{"d_shared_expert": 0, "router_score": "softmax", "routed_scale": 1.0, "balance_loss": 0.0105, "router_logit_norm": 1.0, "lr_router": 0.00119, "vocab_size": 13083, "norm": "rmsnorm", "norm_place": "pre", "positions": "learned+rope", "rope_theta": 10000.0, "init_std_qkv": 0.0204, "init_std_up": 0.0204, "beta1": 0.95, "max_seq_len": 512}
Below are experts of layer 3 (counted from 0) of a mixture-of-experts language model. Rows are named router (the router's row for the expert), gate (a neuron's input weights, with its number), up (a neuron's input weights, with its number), down (a neuron's output weights, with its number) and show model dimensions 0-255. Each number is 500 + 25 x the weight over its row's rms, rounded and kept within 0 to 999. Numbers have three digits each.
Before each expert's rows: a language model's description of what the expert responds to; "comes before" lists some tokens at least twice as common just after its tokens as in all text. This comes from a sample of Wikipedia text that the model never trained on. Tokens count by the router's weight.

# expert 18
It responds to: The prefix anti in military contexts like anti-tank, plus word endings such as -ing, -man, -ley and nouns like soldiers, forces.
comes before: ",", " and", " (", "\n", " in", "'s"
router:515542561524529542463501520473498508495521492518496474488484484487511504484496498532489513509472492503464438501539530477529481503503468552431512524478488521464477498558471482520512506477498540493462479494515501495534481494510446468462508466488505513460505480444524477532551514451509498496468477469504461483501489512463529517513533522512468551541526473489501466512527527516494527482484480439528502484475472516512518510502494530514512479525497478477480494539532460499527497507497471476525510519517502479493542477503497495465499507533490524497478513519514487510532483490528481484521470492509512532525517459549462505476467466508502536468543498476480469544523535516514485505503463446555533511503482500515521517522508492482510482516489510522453460506500533505517501489489544
gate0:500521536515516504465493492500514472508539486519521528536486490517515518485458491498472521526469486533544492521537518459511520504534525472499530489476506503512512488522531502475469487499488499477520475489512500499479478474467517506514515505568484513501531506541490496482391505509491497501484488470524495514528485500503540531507556505457478506471449498495494486499521531478531505531493517547497521535510525487499545495505537474488527497514550495499540486532491474454472480487466495476512488507545512468475538492454489508495513539506515506487495492506588521492468502495539512479512493490526459475507540494512484483527510499505518498517499474487489512529555459492532475460494480518560528515538519509491470524499531477488484455496499467474517576514504517517472459489504513
up0:465528518509498532525488529516501498488502479506497456544511559471527533508520487489512487517491513506476528505502504526451531493446488513520459476520501511524487486530521457504466467493453515516558498539501508533514472459517526514430489505533493504529547498518470527487524524525460510500517525472468485505512518473499512520498488480531534452490518482501481538510547509498516499513499505483466498508500517501447485505511473475521523496486517519523474502529515500515505462497479510484478529467513526458483520459468502512530477513514497451514479545502512523469487502486521471556458470462529486506502503492513485482443475515519478524494506470493516509536515516456465498538455499533502477468445467495495476494539487489458510551478529490572500515447470502516514485512489489
down0:513489528482463477536461512505499543471495516478493485491491556528501488475520495503502540506470481451524527509448528520500469483486511457511478525492501487469507497507484541504485524504550488521529504523523477509574481442458472515473469506511512481485504506542480514481487516475506481500477481496501519514494473492483435528520534497501480504501554492425486488507445477513576501492520527514485473510499469516530456506502522452545512491479514493509529496481486461500544504495473543494525516541512506524471493480518481507455482527498474547511491498490475509545504479484468495513492501503488477510516484458502488488497473519508521516478496528486469508517490469501559484497490521458519496478453500485511499528480518474495459540479516500457517465448490520530504471462499452

# expert 2
It responds to: Final or middle pieces of personal names and adverbs, often Italian or Spanish, such as Ter-ence, Vent-ura, Serg-io, absolut-ely.
comes before: ",", "\n", " (", " and", "'s", "\""
router:556503500494502512499509538480507497488515480503539472482465478525479521515499486522489447483541458540514511495488535495535472509543494520494504517500480508478539464513506495518494526483496548528498537551504541502498510491499507504504497488464487474496500540476537463500515513521529463489477522521528525504507564460517517528508485541452489488547479517506506495515496515521456500490490497496526498528469514514483510485506440494491489518552501523538535516523466469471510499532481468505475540538465494526507500501534541524513516492532471545488504513525502511486487505484515487475471486483516501541529510458503495505536493466557519527472520533479476497559490502526505543486522461462479523519495484428474518482490519564472491461513521521518461490487520505443515463535493513
gate2:520522521510499463508508526465503493489491493531499529497545468511536499534467504534484518485497504465506517487474524496511465521483411515516510505478507472503489487502506530499477516488535499499524496530472512489482531522534521473530473496493502485546483524502531454465464482504519523457490492537493457509502527509474482555481474498511518485530532513559517488489493477492481511517531489520533495465493526462490504471503462507552483543463520499467526551513485514509453470502510531482467529513498508513487484472500494477490500483531509558510488485547541501483504549494489493511497524519504515590502510474483542490472500457494503480514483487497483500477489465465471520476488536532483489498472503477524510492496469481498492497496542471517509538514490599521461509535534464
up2:516524537492524487492520464486488485509547481483516506485495501506508538512493479526450505541500488478512551470510508522508501534484487506504503505510504520464520511513517541556510511515538498514510421506504489486534507498481484537507484541528525498524451515411480486499506488532539549485528479469514464498471539532535499467515487490501461500535507492511521491503449521461513504492492496467515484497502509501479508541541479523497485501499499482476482533514498522509506487517432466473534507517512497499520523487438510477502546494516492524428499507515504498524485540481466497535525517496522497538480436478498509512518464525470508505499478470520486510469521515492497536493511514468497435478461489503472473521493500482504508460505499429526512544502509528484466447488489503
down2:535468487492507514523521580527508505489515487505489492529501537494517477464523489482472521474503488499534498493501460532499508521512455553515452486514437498519454476529519526481474494460535506505471496496521511505507546535552481483500503483518466484524515528539539490476518506484511495486477499491475480512477503504491488510484503508531526463488508507543497473524549508470473507504536471496487515488489463439526502516529461481486531509477516531529491529492476531475509477444555514494498525526497526498497465511475497529462450479520508483524527517533477488502478496470518533448468477498470534495521531482500519494491499494482512526550537492459488444492505465539493507515482532534535499456504485537530483480488484468508491509510484489507567538540512479451504483498505481

# expert 53
It responds to: Word-final syllables in Chinese, Korean and other Asian names, such as -ang, -ung, -ong in Huang, Won-jung, Hong Kong.
comes before: " |", ",", " (", "\n", " Kong", "i"
router:488523496491471540504489517509481477497493466467538464475482508510484488515521485539489521497483518494534460463532542476519452461477488482428482500520482496493513479544539499509534527475531510513518511498527524497505493443554462502479492512514513486522474527483512484465531495495521517521497502549487523506443517483447509550520480527481517454467463487484484514464511518504509516477482482486501509498481506448508516503515550500526539547534492507520511519481495479536453476490521458485463563514491510556477535494489464545498534533508555556469528496515498523488470506505493505484459504498533500506519526489512501506453480472529518520495524497468495527538477484508511494495512489468462476519455487501510504511522499553503511522542504527521524482510503507464475477464507498
gate2:480520485485473446517480502510470522501553479505469490515528532498501517471510500469527495490488529498485452493493503521453480442491450483537527550525495472504477444530500508469521548504478532496531515515507535484495506485518479476509488533535478481532510495494484512494509475525509515487486514515496512527469498474500502513520511471518522508504536534479502488480448480498524513526524492437496510508505468463459489466513486506546516482442491468510468526465505496493481488503482473509477525446511488492505518503484483564521581522512514494530543505461474420515475529491491506490460492491501459561555514488473477503505479480505484478478534493523536522523478478504509491507507468519521495529473460508481475516484463488518500483498503534504514522498528520524485511553539481
up2:494511452535475511481512460502514503508485538467533547502499480515521530519482524467550499477502534547526499489514526502470511495512515512517464487498459511519512525487539474486508552517479486513486519454437531506523520490509472518555525498530543464442474485496494511486489471484495518505493545547503551496471521539481520508524470519499488475458490512477534526444499524497501536461483494476495496540465496491536511505427515487532537492510527532505472523494495519492504471483521489568461513496490502528519464532477495527476437559485526461484507528501525486528497507500504514489497496500507541510514490517498492476532523441533475481508490505509475469488505484509483487509533472501481477514556516504495528505563513532489507467496493492504514518532490484527491500475523494
down2:467507470511470500490523501508534480501502509529505457522494447474501463530462489541451461471493456507475517500518467537504527509458536537490522498471527469507470480475504480488513504485492485491501486479488485494469488504497521492470518517503481523522476481518535540435531470484531455463487463463494522513481516480515550493439487516496499501516497492510507477529496543509478469509473468515484492457519506466472532521478498535486458533467522504489496517494496493529479486464532502515530510502502491540519485481491486452525531413487505501485522494501504492511535502510492519461540449535481521469530470525498548522485508511549517516505508534486494483490538527472482520491483491521524545448546503560496523474504504519524455526502500476504491487496472503510540469538477502

# expert 59
It responds to: Prepositions following verbs in prose, mostly on and from, such as depended on, feed on, distinguish them from, released by.
comes before: " the", " ", " a", " his", " its", " their"
router:550454520478471527557461488514542532501511486540503520502546473504523501518503478477506523521496479512463504527497511486483489511513528510488521517486524512518529463510506459516519517487514519512515522503510515542558511514516516457473538515557494525539500528488493538513489469526504502484513498480484456524532463535485500476502477458496463539535548510521521533493450496466481527524533504512457528513511459542521483459511466480547488472448504516503524508530478517456529507540512518499471472535527544513547501506525514468483504467527456475534514496471496477482504475492496508546486507502466489546512505471517521522488516482504538506528492509505539486545492485463496517526490487508539535503483529538485540458548515478503495522499496493505485507502495496511546486544505470
gate1:485512526510513515431546503512472487523505459511456498469497491497489469468506509510562537554501506509558434499502486511487503520521517506509515498533523493524516485472552491492530508535453480532499540485457489540484460448515516504468504506498500496476489487464483507499518474494514505465491503513475511488475509516475515481489511462540475508483470457493507507504504507492511532497498456474467510504503505496526457506484462491470529542524480558502497492493516509475501486533500476509495446536518521499498498491543491481501441477520512456539456513472559491483481507513516489505525520498545477466517474506501520503552480487480484466507509510504518520521508502465524459509503503494498535486473511451485510542471516489543513458500503485487566475523485480535514572509530480
up1:498495536496506533465462503537492476519531534505489498527538498488488468482472515512458483505509527506486522518507484501470490493468532500507503477542488481446502430499525503463462559540488486529496486460486509497480486462444452496540492540489500500503528483503485433535492449463508486452502495481528489514475477509503494458497474460507532556521490510526516514482535508515455474494507484480462521484510484497506520508492533531474554513503516521473518497485480520495485485482490517527518516488542565511526515508507466464479486463526468536509487496494544459523496464513489508469537503505542478489497477499509470489497476529531510532505508512513485530468489491522515493525501478481511517488489545516557498481500492519522469541530539518508503475495554506504490507473426507
down1:524479517571487500488486514521518515504477543481513508530515520469523483530513514474510486493521511483529484452513567521530521498493475483501485515493481506479506475491460502483578483439480494455487502474464490530495489440497497502493479483535506463475507515489468512514459550471540480504512499542476459489494530517511513488508462496483469497513498517461501543531462478511542513481536484520475507526505493451546477477490525462523446514490509480472490502517451534503522487483460504506479505482486493468521486526497538524477480503486537489502519470518489511461530473476511515513481483503502453513519511529569517477469512466537511449467480461536465507509502469505513507497485520504541497528507479491477478460508506479499515528546535523477517504494498481486514519473521448

# expert 29
It responds to: Question marks, stray symbols, and byte pieces of Chinese, Thai or Cyrillic text, plus blank cells and digits in tables.
comes before: " |", "0", "1", " |\n", "2", ";"
router:461529526511524504473481511529478489510493483473502524481434543526518546481537489519501503499541458455487516475526504513528459498507454509516520513540474510455512483525475514511495505522504503515516569481518483489458539526550508517452500481505475486526541484478509515448487493490516495485463514551512460471528511497434501528530492538499492455505467505475497490497536513455493503510534515461518502512446519464514502517508547524496527502509481511513512514494486512527482469519504475494471503508493524488506474495470481466515499504501509539500510475512516540484496472544485505470521468538519509525503522508479492471479466491508541481461497490529481500483512506523461533457538489512518489501440550522466496477443542510467494541498486520509547491500502479482535474473493527
gate1:461511498462500469505495487478475537495501508518488454519502469495524482497521490496494558537521516526454511530486507541490488511486458526520510505497470510475549522477493488529499465537468475524495528509509554478475488476511521462498460482481522561514508537491506505503501514541513520491537517475462472496536482473545513527506471509510476527527444509503526496484480500467504541511466474520544479474480486497496457497472428486490490529514454510514513457468470493520478528522520448485500466537497433476509495501493469481497475506503444520468521476485528514509489442516514521531477518496512487491514493515496546492535536517512493493494453474538527504501511487502501479469512511522478506503524503524472501488487522465493532485516516424482489511493502538554507535498539493
up1:457496510478526527542493499514525504472454482518523512501480483532558511506478536484500505507507542536474574521513485517464536467478496566482524540484509492477529504470486508465491464538507481496492501495542541524491514500460494478522457486520491516510527493525485547498498463501509486506491517490556460518486497522503494491513520483468494502477540491522522496484501481453524498534496532535565518477490532514492508518523464488492501519509467474483530507474529510521545509530534448499512468457515502497493468486512497450509508551463454518452462453482483491471469467537496530501476544508522542527482494523496486513513506524477507520516521496481522488505522455465507506479492471492537543497529500519531490506498513458517541503536464497479526495502545513515495478509515510
down1:455505496510515503476532520559488519480478487476472484492492496493525533472449479464507538506511493531497525508475486486497468501466475498534518508522535491528502480516469522543495456484504515515519479531479455466515511506530499457482512527507521477513500503508430497514476504443502555527471517487517484517509467493501503541532514501515539496496496462522487476508523501470465448498482468526507481489505493473505496534532561556516458506489549504452534509476504502513536534491529509487501514561492483483484449460542483511538508493510488525463535464413480498512508509490487522498507517509490502537522468513516503493458504511488504481477492502486523475493506486523505492472512514490468505525476519528477477491499494471495481587491485517528488516470503553512493487462485532

# expert 34
It responds to: Personal pronouns starting a clause, mostly He or he before was or had, also she, his, her, it, they, who.
comes before: " was", " is", " had", " also", " has", " became"
router:547542487497473501511525516526478512488494493478489487497512516508460501482522477504487428485511506528500456520523510492503468540471510541463497528486538468490535484515496459498527533531488481480562519453488505501485530510456468508497484516483491452472534531523529506510497509486451484507533492507479499489468498519537516515484502521495509515534544459487488506475546480533483485506467444479498481449531499498488538498510490532470511484525479497471468514469519511538486503528480534497518473487489461521523516498465512471560497465451488494477471451489481518505486499534484533437527487463491480489504507544534523509506490474516509543498473466482524507468501467510517458512485474541488535513482488502467548506508496526460540499551482493504479465506537502486480497459532489
gate1:502521510490476448470516487473488494482537500523499516482527483481475497478498514535474551504525497520473529521528476563476578482483471514519510495476482483520494526481514513519496506530502517505563489471520479548503522510557503494470515500485492515521502515505476527451497483468498506480529495469498496494476513516485519535511466509473545532517434550501519500502493520498533467448486517504534476489474445536496466477530460491525515482507478446494481481497495451526556493484531479492537505518471548498451511506509546535515512483508543481480541540489506497531509482514515507491519514502527515505488505484513499506516520475521478504521504469510526444514500481510507524521498512527507519466479492485483513510571477506485512497506470459502482488472454458526496507525546451
up1:489518452494470496506480505496495520489477533487508495542583545570509498475536510501491535511488484485466461488442516464501470477528471515516470483507510533507525461506488478474497513516519511490489510492469464448504474518486470521466515475513500522495508479502497510537518475493473476488498505496507508525523490465523456513484491471476481509481545486534517501463483563511486469500519475514472516537506491451476518510486507472532487498491496540527518496473503498487522482498461505504560489490514531516511520449480521440542475496480516537495502480542540484468518496509523468523491520461494506510533509525495471489515526576463505468541476520524465567464498507479465526524511466562501508514529519497522503509465504527528498500515506518502491460512503489521515484525521522
down1:522470493529523515528476485445501497465513537509492536508490511483504497495507500532489511462507473520506462485455557480544490531501508486454508481473527530505495507514499464465462517459535494459514539489494501501496507501515486535512457549467525497516504484477514479484533461528488484466503535468546546505505520465527513460510509509480439532500494471494503466483478446509494499544485578493475513505486503467486490441496469470478488500515485493485566495497507532490502515480461499524486470515496477519522535516462507501484457516489464518532507458532518510524514528507547505491472513505531491511509526467473479471522528492433532507477480484461525529516522522523501501514501427511511490519539497488491500506470512494539516494482460514492462508490489514466510490507480532